config = dict(
    n_layer=11,
    d_model=192,
    n_experts=64,
    experts_per_token=2,
    d_expert=128,
    d_shared_expert=128,
    activation='squared_relu',
    moe_layers=[2, 3, 4, 5, 6, 7, 8, 9, 10],
    n_empty_slots=32,
    router_score='softmax',
    normalize_top_k=True,
    routed_scale=1.41,
    balance_loss=0.00622,
    balance_bias=False,
    router_cosine_scale=10.0,
    init_std_router=0.00979,
    lr_router=0.00216,
    vocab_size=4096,
    norm='layernorm',
    norm_eps=1e-06,
    tie_embeddings='early',
    optimizer='soap_variant',
    lr=0.0042,
    beta1=0.95,
    beta2=0.99,
    batch_tokens=[32768, 65536],
    seq_len=1024,
    train_tokens=365400000,
    steps=7595,
    dataset='wikipedia_en',
)
Below are experts of layer 7 (counted from 0) of a mixture-of-experts language model. Rows are named up (a neuron's input weights, with its number) and show model dimensions 0-191. Each number is 500 + 40 x the weight over its row's rms, rounded and kept within 0 to 999. Numbers have three digits each.
Before each expert's rows: a language model's description of what the expert responds to. This comes from a sample of Wikipedia text that the model never trained on.

# expert 1
Table number digits. Single digits and word endings inside numbers in wiki tables and results, such as 17.1-7, 196-4, plus endings like -ial, -ment.
up8:591536499476561488488514493619485544441441529534510478494563514462515472497478484436518424514506451485475383490502461542463487480469552505475475529495507514508523448561392501525545493508475528522535571485482517486494490496493513539535501578498541498520502551497454519513468450457490652524481570483557511515494487505503473497513527532467499488474470500575466507483491488581470478496486501490480501530447470566539488436517494490598473503457575490504470529530461553585507473459535527489465504490496448570461553447475462563441435457560505389489454463493522507441468523514431481502
up9:530530519485460462497458479478454526544480506473419577538454485531540493484484512493486499429556506477493527498565555516498500478543578517495445543562540482422435468444500520488430521457526491559527456544462455574472510529537449561456522559494486527572493519422458540477504460527492507538504535482541440519416507433533454495509525497449508428531467440510517445503454443435501504461432505486471555500457531522441547513522524483478566427473491514462528493455545538543533459443529504433525522489527528455548508516514485491471425480519503538516521548471548481483617558514484399409
up10:574506528481468527409480516538434454435476530497464418477551521385507479473461506496453534470491500531492461514486543498457485474502562433475536615474543472551538491484492487602456485503462472553541515499590542475492497558531456532572519500582517613544448529462512456517513402514538499502505547512526542490512498539470551469496577458508486492516509497488508451529517556556531440477423508457469413482533536520556452503511587493482518527517552501478482555558459502497483488522517483534440521446468500498538503471477534509457475513435453506481521490466450457529519537488476417529
up11:537512430401502535517547464548580490492481656553520521484563506493477518550496499450462431522513475515546583489471530560478499481562499513450537431497484465509519519503497485480439449481522588401552532496551437506502490500502508573493499518506520486475472476470543461563402496490507499527501471452509489552506494514466495450478529508483467499551457524594489459513534477521497507507559549512524519547560444511571504518507503475466447517492395443488547555566484442457446518475496514480501484558565535498472495521477502515482536522481577533572560515497431447539544462446515532478
up12:450505462537450470520451528493463532397483600525481449540494504467421443461508519538446491519487523479472325484496460466503614525562471459496525485554500430531493498478505555474518502546516488465573411476491533518490433460455502439466471505509491476485495452491539535440586487558457503531552482494534490474532452549548515536548500477426484457511481463517518487511513585449513500468516519513481551488474529500456469490528558475537453488546558528495524521494531506532486391494479498493517582482521481545493545497524469537545442524521480491518526480481500511557497453605452491549
up13:476499548516492536478492506436404504499501476530475539532517492529464475505549539479568406449469521514504506487442544485490407495494491491499455491407509486511552457453526474442422464517440552515428480536544489446443504557513462429466496470545543537480501483523520473528476501438476509570513457528502510493518435577497503562497513521505450522496514404554506447468524484503521449525467525540479495472562538484457492495547463539483562418536597519478466583506469454536508509479506519507477491462550416471429437503562531485471418507584560494514552457441456511529548561492430480512
up14:499470445560535502518509436511441487483500509495519441440509508521528544511544434572386492495536495521527440565442512519476526464585486494542493435532498559489576552555487503505433467538522461489544477526544499430482477471450474487532489465446441515594492506476530518513539438541530466469558490547526424480477529509478531580588503489460400515484473488538483524502478483478521489493476550528466484577500593447534456483586501482517491491492568562455582439434479508519510521468482481514493477488484469475476504577526441494507526475472445530540581501412570526492477529468476514496
up15:521543515477570470454560476535485472484522511559563491481527469519501496450441533495478382500490527475581558507536443531600454558486488493541397493477483499444511544553518513520427530528490526604463458479515501450461471544494414484535531510570483462535520547496486540503490476422469482515493399419476473472517428511530482458534523545512485459482467573467495479464486508498457503514557508514649457507509502499496552584531534487499537483524532561519508557501512529546552461515522481531517470518510478532501421441415522457519519481513504503558443556495471487467474519524520505525
up16:498488474495518553493397465510482556500498472570492474432588577520535513487497519546521522510464555504461482519512492466520516516488446474559484500462496541508410519482488526519447477558434572525517471513499514531406511485531516543505483506470529540477475568523522588447498528467455538471522461441419481453507449587473450575527569518488536531536479533565505480507493491481486556496549515468405541553526541513478507582576452519444496559517535547525456526506544492463495443456529544530573417520455545497489508420473541489566505474439509500394489511517448506504442506484474487538
up17:442543586512495503563583488499533522535529544525452516575385494459488485515516475483447533492483495462540453510485502562416544471466485465535420481522481488504518542467455494485505437519465498516496624533488492495421480516549409460487528528556560430556445462508512471479496511579497535458423509516493565494489542524484496507440452473528534479442573495510474514522502477429441549569525540482526465493449510551560447494530527525435452524509504529470521468508493453506487478477444487540492490604515566537467456421544508559545490444548451534479518511521494533519560508506515515546

# expert 34
Sentence-ending punctuation. Full stops and other sentence-ending marks in prose, such as ., .", )., ; and :, plus heading closers and However.
up0:479482542497465432469483441540457403470428491473559483499503576496555566468524537435469527502468549515484520570544502465497510477517480477482502463554541480552540466498430460460488494476532523459468554527458561544526536546554542477581462441520414480522453454459495474513447490455506520528567522583527505506562571520459530465485509494573467512540515480462507493532455501463482518549502518494506517455514551519537461506475424557512486468479425492539519531532508543498518501503572571493462520534529478481462488469510551413483456519489557474489561390507511433487624531519539469573
up1:444542546429487459513470578588476462514501525536520456478559467460485496483538520502522479428482539551528549533535535467512529475501506484526482547582557468549580526523516461427479547520488521555481468547489512487440487533477514432522523515440496497557453591475521558531483419507597508486505503421456597472535543537505447466503545506563453499460475521531446487515497512477447492439501471481421410601495520502522511505461534543486479518482431537550442534540566483505426545437492491537573476522425472515473482505451487480546490502461504461472489558452504533471468510552484479474
up2:433493452490433475487524502498560486471455522532552499530470552492560549484498488448465464483600538477546426487515495464560415485553414539574528549428528541472514488521522558514492547510499487426447461503467494463537474499482507511543457508515528566531514422513519467476499505512509474464525460528507448458543539496473471486471483600572500448500459491457472482489520459470563442450530485582461482540429459532488450523533447449467507526523495525497423454532389502552433495516427482487490474495526510529521520584593484528549458559502475465495573514523491474471455453494542457545
up3:435456417501563536424520542548563473412498524478536515519507545547544455489494534554488488486478532522470527497458458569481462480444480402460437492532586486450485484495445478512437497535565494529495460525559532533474513485417492548521467547499444468482481562453458595591463508461470499515502539458475462500513451480508452555401531544506565512544508537465500561522464528476464534518537555452438511490538476459515454542502516509425513490523499503525504517514529480454491413479533431490504453469491504511523594478518532407541512517511462454442464500504489568570476540500520518529
up4:545516572444492519542551516492514496485525434506500548445488468608486510561518580517527488423496475524532503441500460492527472458491554468420601462493505415505547468475494521498463506559495518502451503445519497521474512509458471500468477549512539552508533513449496543581402518505538477483511449428448538477502491434523550553482528493550553471485436503451574546448566495423543479509539489445463537552490444554479487496533531517490502496484549498542435518458500433484425559533546467565574471476457508534392479493494503543492517452454553482472520544528529478542506441520506537472
up5:541504524517525517470564436471489500532463427493555524526499459525443481481516489522512507467446460504521421496505445516481580526519526435517479461477531557512471508511515597495475480510579508463454416502441467519553485553458567572482499442410511481464500569500552485509574497491476525588519567471453501485568512526474525531508580552521497491487412441494500584505494513516486517538554510571516503458561467452548460495462546512490536498407462466429471466474479462449538480435435524403539440477498524488509486556485556440553441502540481549519513507533541480490488503509480537453
up6:434404494523468525502512566569523561461484492493501571452525533537479542460476516523537480522543493442474482498431450506537550457525533462504457493439505485489521467534522559500529496449489547527434472493480476506545556459481502503514487523531494557487473520531482465481500463443503409525524510500550511481537414537551425491470490556523535525468475417513473512455453519566558511507526486565499491472474517502542496458574473429498457531487467464457432500439486432409550586571449448470471550538528468480527471513505462626519543508479511547378528508447491512542510448500518556525
up7:518527474459499468536481526559517532533499482470525447500447490434427548532523433503519463512458558464513515490468490471543513480595549515495491538463510543517500492482518475461518541473578489569501547546553537477446489463538556467494579489581528461502450549458552522507458467556506526468511521457445563497512514473519471461481512405432531509474491510509579537580457475510535422504458521531525395513455487461530532489500509490409461554441448443557456462500506570438537545472514485470471541533558507509539470541586589503465478440450543459515537559548455535560502508490513513490
up8:446510466489548476510535511531515558397464495451538522499505501540457545491506465490477495508457536535581512449516530376573442503511547447509479532466529475499501473471499494492512512486468515503432502460434496494474520502417537479641501482497471480587492531512508456529533464498549435554478490456507500526561456509432461506508475544541473537497484443561511490468560479504574521506482532506576570490494496588515451565459511490459441415453459445502520558508503494414525491440531531479534519523561418512468468501437480493504541430498495543472557509527544455553476549520506544447
up9:437517503559437486517570455493524421476478495497529572491557445505510510517470456492514525451573523537436473513512499482406498492472485493518509446473476533487526527495548408474535484482514540537556435522524381452482520555520495548511499417454469544451465462512438548466478513526525503546520506445502525528467461542554456426521485458478526459525496469493582595472502506522477504560508569415411487464547487504555462516491502496430457519530519499507487445474443555459520455473503551493470461514506465530479507501424483502490544456533572565546561511598435499477553542517511500537

# expert 56
Ordinal suffixes, stems. Ordinal endings th, nd and rd after digits, plus Latinate stems like prim, subsequ, princip, appro and leg.
up2:585472476533485452492482492569475507508411475459522517427554487439469484547512556529458477537479464469548475467495520493492542508467514528580398447502453495505488498457483496509473515537520427522449526566491471535464530514497550535476532540547518589475551553455520514445476486492439533485541579519486453476470544530473522472526460512492553486487525521453482495544460457484488517594509481439558454456511480479526502528570482549490498462470495452447514568491491511559523588493511561539465508629522528474526436550512515537593470475531438434473506474449499536465499552448596462480
up3:542512521507491504470541528505520491485582512451433511456503475478486440501499476463562453455501460601526525526450467545468539510482501534463498460399519517577494489427479530471462535534514487475521431496490457520436450413504492542439529482515378485482473536514465482508537457482473457459512494497509524542499524580482506454463500506396510547445398556544523561522418575494531534476508486428507558502476520507568524496483476463477474535530506452503576567497483493477511513521527522504517509506467479512553488545571512416551507549536523481487553504510511547470461516510449634461
up4:524465551440449495468530554580542553473491465503367449479495455461454515486537477428524523426510509577512506556437506464528469467524501518550436566499534534450503488442524502437498532470539503486520518475521439482521481511471514551445499502460536479536484498571578498406468590465561518536456395481523514486525455568549537475492422444549529546523499539501575471534419483562483535584498498521547496519477463491491520503463506553483472470492438472508485517521430502429546492474515582502541536511480533444495516461467454500493491515513560482514477554487533523485444516494484473432
up5:497445449507469461521557504479473502505475527560502456503468510461469476585523460457522451557576557550457531518456460451484503449519538447509577560508508531476469458512455506497533560570466459521506537553486476511425526575541525502543478482518512558582494516555466497529505497484595543450597475470476511442517519536512539525547511484503476481505481550516486495508494506510496462472507452467504445496499524444562535429479440509560470494473503552582555479421390460460501496522477499519521470486352518514518430499468469546465510562496450449500542538513558512470522524591496470467
up6:478564507470535445502469419473537444467515517543514496515536552461434576488523571547437516441512508513488519508480481466463426587511478537547422517463534452471512476447482561480559542469531566576457477515486516546418510504471417494463502562532433513525530480515517530465477579562537507450518463501489506430569525428535492403466531454525466466514564537504490507502493525496416522460580497525494485598576529487521529505487460521468495468445544500444448538449518492503512515516494525435473515505523441534470450498479555528479552453514500496504553516481534493417494471487570475551
up7:492487522514479494514475511472555537516525486450481526489460531519561442518516510457490437502496565480494512515585574522511446450492506530452553468516413486450487502424495511514455473555525525463519428520571495523474509500444492495467507475564463445603526538513486464507487402623485554533542533563506448531516560431459458518434567479548475410483483547509487487478498464526486445509486542495458511516551442608558465546485526583476516548468464569527442487444473512478536551545490565512507459492538466502503597466504499510498499464447444483546543517469468487574475507516502504502
up8:484481511500438387455468445523531434460460550522444552485484500508481504609496517550475418453580528494549493535559491483510463468468518582550532478516531457454494490558543504516495475470553557540484487511506478486507506497481509517470445447424499447474522552473424463528457478557536454511540529474504386475512522578544493479545491460496530472510505547422496470491430470563506508478527443583498513611495548518490545449495514460485446474411459487506464549491489452500529476464512522508541495432488504529482513503544514509518549565523541441441520533532465418501489499551454495563
up9:550574461492573521475492488446527570426479497554492468459541526450501472489497538577505534455482504530571497515437530519501446495436465530500522503444598461537551469505478506523568471505525501522485537495506500457479537435581477556459577459569493500438472523471461490478514462512492538503542530446421496517436464489501539517490454463568580500493509449466539498539484436536481461472550424536506482496465494532511544507467454516524448423464546499501517469452490541483555451592487561497530496551520453499540502578532416585510546467510544565540540504453525586479438498516480508475
up10:510529511490549490512524554501481468544484512553465563515499481577470617520478515532566489595544457547533495581428592459488462490555592495475515504522505410430477559500524591474481499501521590550505591475447435526508499550530517467488461507606444506500539479492550528512494514444509526506499541465480528436480539548467544506511518543534479503515516498540499455488502525501488441476462504471502482462511462408476507492511500503502450489534543497486521474489508528459576466508516523468510543519450558553490491524428485598563454459511478491415557536464461528501479481586495491455
up11:453492520505559523473464501542475518547538478516547466411455483479480530505474554509478495498451469550544398531549552425526554424476535542523447481435525501458581549471538507490486506532466483556443470474520502432545497439551482473447469445508524494578509484497516405512450512499478545523514425488484511557445586513519499508528546571490596518455517502477427457466496486468528517549537475543487496445541411478540511580456448492517529513487513490518494490449522492546460508459547420504484473605483517505529507487455518466501485499478470512511490450402489525452447592448515512525

# expert 22
Taxonomic Latin endings. Latin word endings in species names and taxoboxes, such as -us, -ia, -ata, -idae, plus pipes and spaces in those lines.
up5:487491491498538537496525440451479529424480509471469469547491498448517529429526487516539419546514478485461530514505495504504571542538468456454502545468498474558467508477462504467447511504561554498557450581483526412483465539448404550466491488469519520504438512480517474545522488541508522540548525507563418490510505422505534552584482530510549503502448569466511513469529469479490502418474514523550499560505419484533455521486492543568429432497563488485449519502535459500542553587510552543470449527527495494540430489553500475487491502472533496388501507583430518487545547406518492552
up6:565496453499483468505549475492516516445471476515538488453487501472478486507552490530536570566515447506456464488445513617504488529506442522494486553503464539491477577504425501575562520503486505576519506449423523498513532517532531453445519518509508464403531459560504538510476490514406482478530417534504457479526502480542531516526445530529488527443534497456541503477518581490515578476524463568496541548577491550435467566510490516545483431412577571531512430447485420536489520506538545478529502530490552476469517514500551402523527510508488497514438548502495541553508574544499472455
up7:544538588485446451509523505502524467517509543574529470506474480561471540495553549550493479518519490523497559553542517512538522559428495536485447487528470459525481479489455523432490501408518479452583517526534475480504517440523516431545483510460488530524480421519535552474488513597524535531548548572452522439491446548509419548522529407486550570537438514472481462510501409472574554538455422477560503491494444514460515472484511464474487580434556515477481469478463519522491582524555431525506433448473482459503475548543503446541468464490519491441480450493529482542464511518543494482
up8:643495502477469510494515480516481502520496496467514471531482466578459404496478444455539531496494438571442519451526497494460484566560502418561518486424488540481419519456539560519516439501545491537440508566504566536479522493504499518484579452521525549498520478550568496494507480480532530540497468544522439472512566553484475560545514532494474484494479555462525552527513472536427427528467488426440541485512449500564464557421410458549485528515494449533516484494522566561551473466431467472514527473516529530501468550497537480428534547470502559532452490525486484505451437519524488500
up9:478538498532449529463527509518568497577363507501421486486436416496552429531383536493562532474511490530456502557451464538511429516511445498561514538467420471513509498512474486540477522472493468464581503514515529446471439538489527485495500483510567476534514411471515500468528437568541509527416485492466536460495390480541509536502508518496484547531466507470470502532497504477523559538505499567438514519485411565486525510510504572527502507448544539492523561477469503489549469488490478562495516487548523460475566487514471489513406476531506511427464447477504434497454548539528450510
up10:400579596495417574501534442529522499467508530518529526511546461455514481517482452555519520522475548512467445488510526491486498533536430532536498495553498443501500494463462511455487495504608490520472501497516465547476456486591474516559486508476510405478494461476491554522551473557427507548471554503543513521437498457499539542461526571518572491497457530514535525483562464474488513529501525489540464480502471498463566450531492460476509496466449513583466536498391404520523529492503515483483481438520590437528519504469490551533500450464424455435481432519549538503496605526532520528
up11:545495508431534537417555523559581405560559482508610398522474478506440467526503467417516524525496462495514547529470470480557557493444471479486501471484568457529510494432505513507514545547459492495458533454483501470577474546514495527536514489457448524523466489491499461447444516398499445505531496453427516498500481517452505530431459636497419495564491453553461458490500459522569519477474531433473501559556493516520506540460417537474486521519435513472499537437578474509549497515466502497499463465511456541492493475431493549471537483486514566455497488493495497472479484477489496511
up12:527527571482487518530464536474526526516515484448463493570547525436498483479521567491445496465446545379519512464454513473478579572491534517514535461514465503550512511508589505451538551531511455530551493496412474511520488492474510567511450509415508510465488471558499509466502532479459508520485430514502469520481513389544536539494527522511474483463469484512420487478452436524506486465561466530427528490567459420505495515588478511546494562473458459525578496552483540516433436524550501580466533530461479469434504527490533474530483460511548512426384497515478516474455517530538536441
up13:508467494502510583444456392472473483585456525510443478479520506522523538620554534516500486430542532497505567571458473522473457509495484499441552487525415439557498514511494501400552505461471524486527514492493530494459449507568488519492487497548512547543508419458442430425429572531498454519524496560546500458512509485567558468491475479419587453476486511449499430485567489526477530456527516482521494527485509544516465511520483459475490493435512510462465475545462447470535546491533489511508507490536490471421590493473578547478487549517483505554565473459521538431522499477473484523
up14:520549444513490525500534483501477532509419528500436501506504511436527458533475425520407452522519636529521555463440480505496528547461469458518544500474475473493445522453507534528457431482407484504426531475557484588533467480454488528524438553521508466540409500448405529499507493502515468572540566472550495457496492497509467470424512499495462545490549474463496479538473498567458519484472499471538489528514513508529463457458546464462421529493513465486521450458499478501551449492437537556485482540460536466476491561631492568528481493506486482510521575575494481549544506499471517445

# expert 59
J starts and verb stems. The letter j starting words like job, journey, jaw; verb stems before -es/-ing such as serv, hous, becom; coordinate-table digits.
up3:501543404483487537517488475566467464568433432481475524501557464477457516531456488548524479527534432517520474532430530526501590450532513521389449475473497602487495561524529481466547493479515462510510570527458473529485456490561537413567542475489517519485487526465528478494480529576489492522408553472502520532515474505490456449515557493527438419465420468565572518509511462577525565483529527464486443510493568578511523530467423468499490506513494470495471561478543520531494500515499460442530491448520482496483462469515522547559531477546539522474451451450442500501472523477548420539
up4:523443536490521459474530573528501545475480486507540516495536553490499443513473573505442515478543493449505467467415478482576458505485525480525532553544506523460506474499502573518481498471473540472480470549417511454461489588500506456577514521470507600533408473568440473462539588564470488488434467455428384451490482549419463506524561444490471489536476480534507540528529575518491539554536525539477507481484432506493492492518493548492500497466516500466499452524526536480474536493464529562479464472522519585487468494500562527552482525518516487451539453481436495555474441523470388438
up5:506529438418566549525486546449463531515467460461545496492522467449454481439480507512530492524463502527546470538407473527483493580527487458578449511563469427473504526496494551514507448521545484522494492487428466592514570535533474503488499497466499424567503540475464544470524512549506527459543505530475520491510579505528553571491487443556455525595571477523473448462504535518513541545556498562521451457558467481504483513460434505414447469459502518459546503507504512431515448559516541523512536543511577518528484530490490498506558536458562468452482550459498538532506579428489528414
up6:439500462471472520541533471496548478459501509436428538588433512480532501601473480573532498526497526512477493482515513495522483561571478487480480583463467510562564469570526540499517496463558537430502509432463493466489518529462509474588526494514518489531498456501437473452444496490464561472576526450443537576505506476527515436488497562445446527575490472476513495579573531567495440478515492496449503509483418514499499504499547511510462521430478523498465519494479494480534508455390497542570492608519495473499525499570465510510465437536517546545534530519505507523497624540499490521
up7:480500517511498479524557465481437499454486393533477466493428460487452521459488557525446468528475507544525554520448530476512520473476501585455468531500506447510445434411517524482547491526495445419474509453488441525527496480505416455505550435533531506529545533495518533567568493453493542493471516524453503527397556492447504537444535559507457564566565525507524542442471519495483516500489496525519557499460525568478549465538470472532548458467503423454507627455502544492445452423505457494488482456490498568506533498500505478517475498518465434483514542481559481470478558564484584465
up8:489582484479505554504488473501486504427512494486529445571549493543486502590487465507536513501427534597477492377478433512533526614518436526537536490467549576495536529453511453534496452509437480544499511483472479481466524512464465522490514522547413479564446437578500576490475489482526540480552502516513431501489466527493463515527436498538467513527503522528485578465428535468500443443574405511442524479515472550458447521506529537531488424469512477504544492470539582477499437535492495460500558532506443479524530518475545526528504514430445483484471503503488535420523470509534492457
up9:514479534483462560523488556431452534495557494472473490500535439412500596444489488516564471547458577501546520482477453466559515480506579481510434523507495439568473520427481489438566474510513562506508580502491508517526464495523434526466428524499499516572542479491510445526507576452499476464465449505522513433479497502542433519511510538501499515526495501550469468486543463420518513416488482506499522534496553467548498455524583459529506438508496581429544554494440479441541420530557407473511437498539519476479498475541522541507525465474478567530465544461534469418527553482479491523
up10:527503476495496521493490441487507529513499544528487553475512516405519486542490569501524448472578530490580488436464445496532539424475486470511454455480465504587549527519529534414516475491502509504519531404466536462512484544481547447472374547486514552524499495564466550477527470511472466433513430598464491562566483527537581471491518521441556534542459498476452495470572509496554478526519544520443520516493509423514530473504491477500460471484460492454507388566438464496423477503522467556494563515506491485526525516520491610541505464498520528471503476547507464499548426520460521523
up11:480531527491555469434462504473522526484479445489511473526520502444450551557536508509510426522482458486547436489425491461502519439441538424496545552540517517511544408487477598492494533465542548574429547514441527556518520501411482486433507498536485461557444529481506475500486475491498472488482508542523467478512451516517538486447502514537552509546475559550444478475531487553502454493565424543501492491455482523497517483422539455404409532438519539496557525416483481524581489539470529475521510500526457535454449495466515480539524491443559491391404494529442504536503528499506472464
up12:492511511455466518441542516581546590447508457510414525440518457463452490499497535464512475449524553505575485520504479482544484493488495564525511525554492521541511464547493524520510535504501495571503517502515450523489460472509526465539486503459433491472415586504460481475449505481455527518525464480545457447505552542513464454518501547456505514525497546515519561519470526551457430492448457491533364502463439506500428471539548531453454523511512498507526513454508516431511491563483515501487410560480512468495586570428495493499583482452599564479564538570421549506470511566485517514

# expert 51
Clause subjects and adverbs. Subject pronouns and relatives starting clauses (he, she, they, who, which, that) and -ly adverb endings like secretly, initially, intentionally.
up1:572496480475494488522512464494428455503483553514509515529600469561474574476498558486528487449555511479496572480458445444469523494499532554471508469510564431433522537544487452563521533494497513488504478493495521536494480517527509483393498602547502552562469537512454436522496486486478511512585471467476466520509551475616572520484528531507533462486422432442520477535447513510478507477459535486554547531504537539510508481524458458494508493430492528395420429532499476467503472507518480507518434474454488519503457538476475556515563428500468507546416448485469467452530504513511450593
up2:521481509514552426488524543483520524416432523545565505531510544430431585559505491564482536490494441475464517487553474532534554479486525493471489504514514496473488530511444524488496404512502509464431516442550553502493541504503428504427531530489551530562506466467422475437416476488511474514502508483504520526566562464466485511551458445583554516497462443491508548490597531491534549519509474464577526509539478505524507440491503494525494500367486502414526530494492547457461493447581493504501530458482503499507480545512503528453445578436484449467496449410477436502472506513477546538
up3:534495443499490457461413506471521481477588547511503464473537506519462531537545466510546481452511480469455522466551461518449508565488500554492433504431495500403475545516546495451527459482553518540466498468517522520510506530519566457507531503449459395435496469508578484483415475502525520559521385531507477413476548486536548530500458474514525459530533471514384477447538481476480506455494466489470480402479445542433496551511473501540553517559452521496449549504541500544477488476592481488463488462469505495404469501498515516483516504542447537457463536484468575519562430531476474486
up4:474520506489487554500503506477553467417515501475453456451530377527477491520538481510402491496534485480574506518509524469568465510538461520550514500546542415539492446527537475513462607480504516479610522474536556475532486503522515429417511507445472550393412504564487457403500546543526463475452526533466450459541529494497493543498545435522482431532407536479508492523475473574528514523500449526496539468490549483523485524595554547481505474430477511511476499540524471463544504471499428548513560439525474498479486513480433544498457489515529485458506511473457515536488469540472504503
up5:419529529511505534525483430493437471470488576476499475525467450446502511493552477532487472511514503460604461464490474496446561512538570484499468502539438532468422486564508488498490501487474504526504428536527443498494492510479518567503453516484482490443445450495464473485492425499532547519545504474560444478523448503508500422482509440445480476590492519447519452537500457527444521466505507466511484444455522450572463449516457449529524545553491506495541573493497501490495495469463556472540441534531511506553604536516536492592383525525528529557557611475491511574455564456499467486
up6:488467542434498479541483518589483490482500552499458573546443527570505495453526484525491565484441485519525539515449533552490520525512472538512551495514521531521451466416525552488488456516535505567566557454475502491549486480530548465501509405542465490438497528464561489529512542459448547557489554498458492467550566515541489533515474545534521529498500430392447496517506428489551464482481557455588527516421520442455526413462453519532448552479471500477469490503483582549509553427495478488463480489542521499469550557504400547504501518502555465468502514425498515483460556448463467456
up7:423493599495471459515464476494551518447512563381513490408539477447560503487505491517511443519448523450477508514607549455480464492513511562548454530417489538490545509539540537475518513526512473437587503459488514468438527548527531512454411469527486499514494418430498540479532508510511496516497487505514498525479519468469475520419527481487490398493423471555486446481517515430456582481530530583564432486504557527536471493485512483570444482489485550491530499570488478532549534511495497532442508480510473499564477558571469514495491437491539530520555483480478469545465561531495528486
up8:461519516536536470516516507499538493444459484577495436462509454471483489483396528484537433515515501485546579504493522521587485464558485432462531526538550520503505508488553447527416453495536547517466488496448505494507496460565448483545503502495573411540452495547471523488593477512498516569525497570525519575574455503459398543472516445491546448510480468506511558507488526506498568449533498567524488491526435508517474489494496551494532431501524471503532551581539570463517448493491466533472530531577437477459408502525453454450559431433517454481527512516475503527497445494444530501
up9:473583593561528542583461450462455492563475458533550412455498439526416484422453482539499470550539443485482564484525552433488479515496617459495502560509481481542502524452504507537540488481496473584484536518428462550527518487537538496526457465457505468478501499469518537525538501470466486512567497522466461580457522564502502535457482463509531432482580468487521511464517527501495474495457521481523427458533495473589486414523493474450516503503477534454521507542440517472450471552502511458491472451500523513517442541454452565564530492531508524471467557506523547525505462465586513572
up10:568504470454494487497543481566539504535517577470444437503529476498463416550522540499414475497537519477515513471568550495556467501560472504529566479522479519531489541508486543516404557455493468553495468575539499541499495501506403481529434518484507547464490473525448443469442470498491565588488492584453537448502536486460497523495490505483463424506441462493499561449430483505475553530468551537498474518465494508511492531548469529554493569470514474530545504440605509430502562497460487412465466450514501510533561492503541474465550498464572507467521457515437500522579548475479572483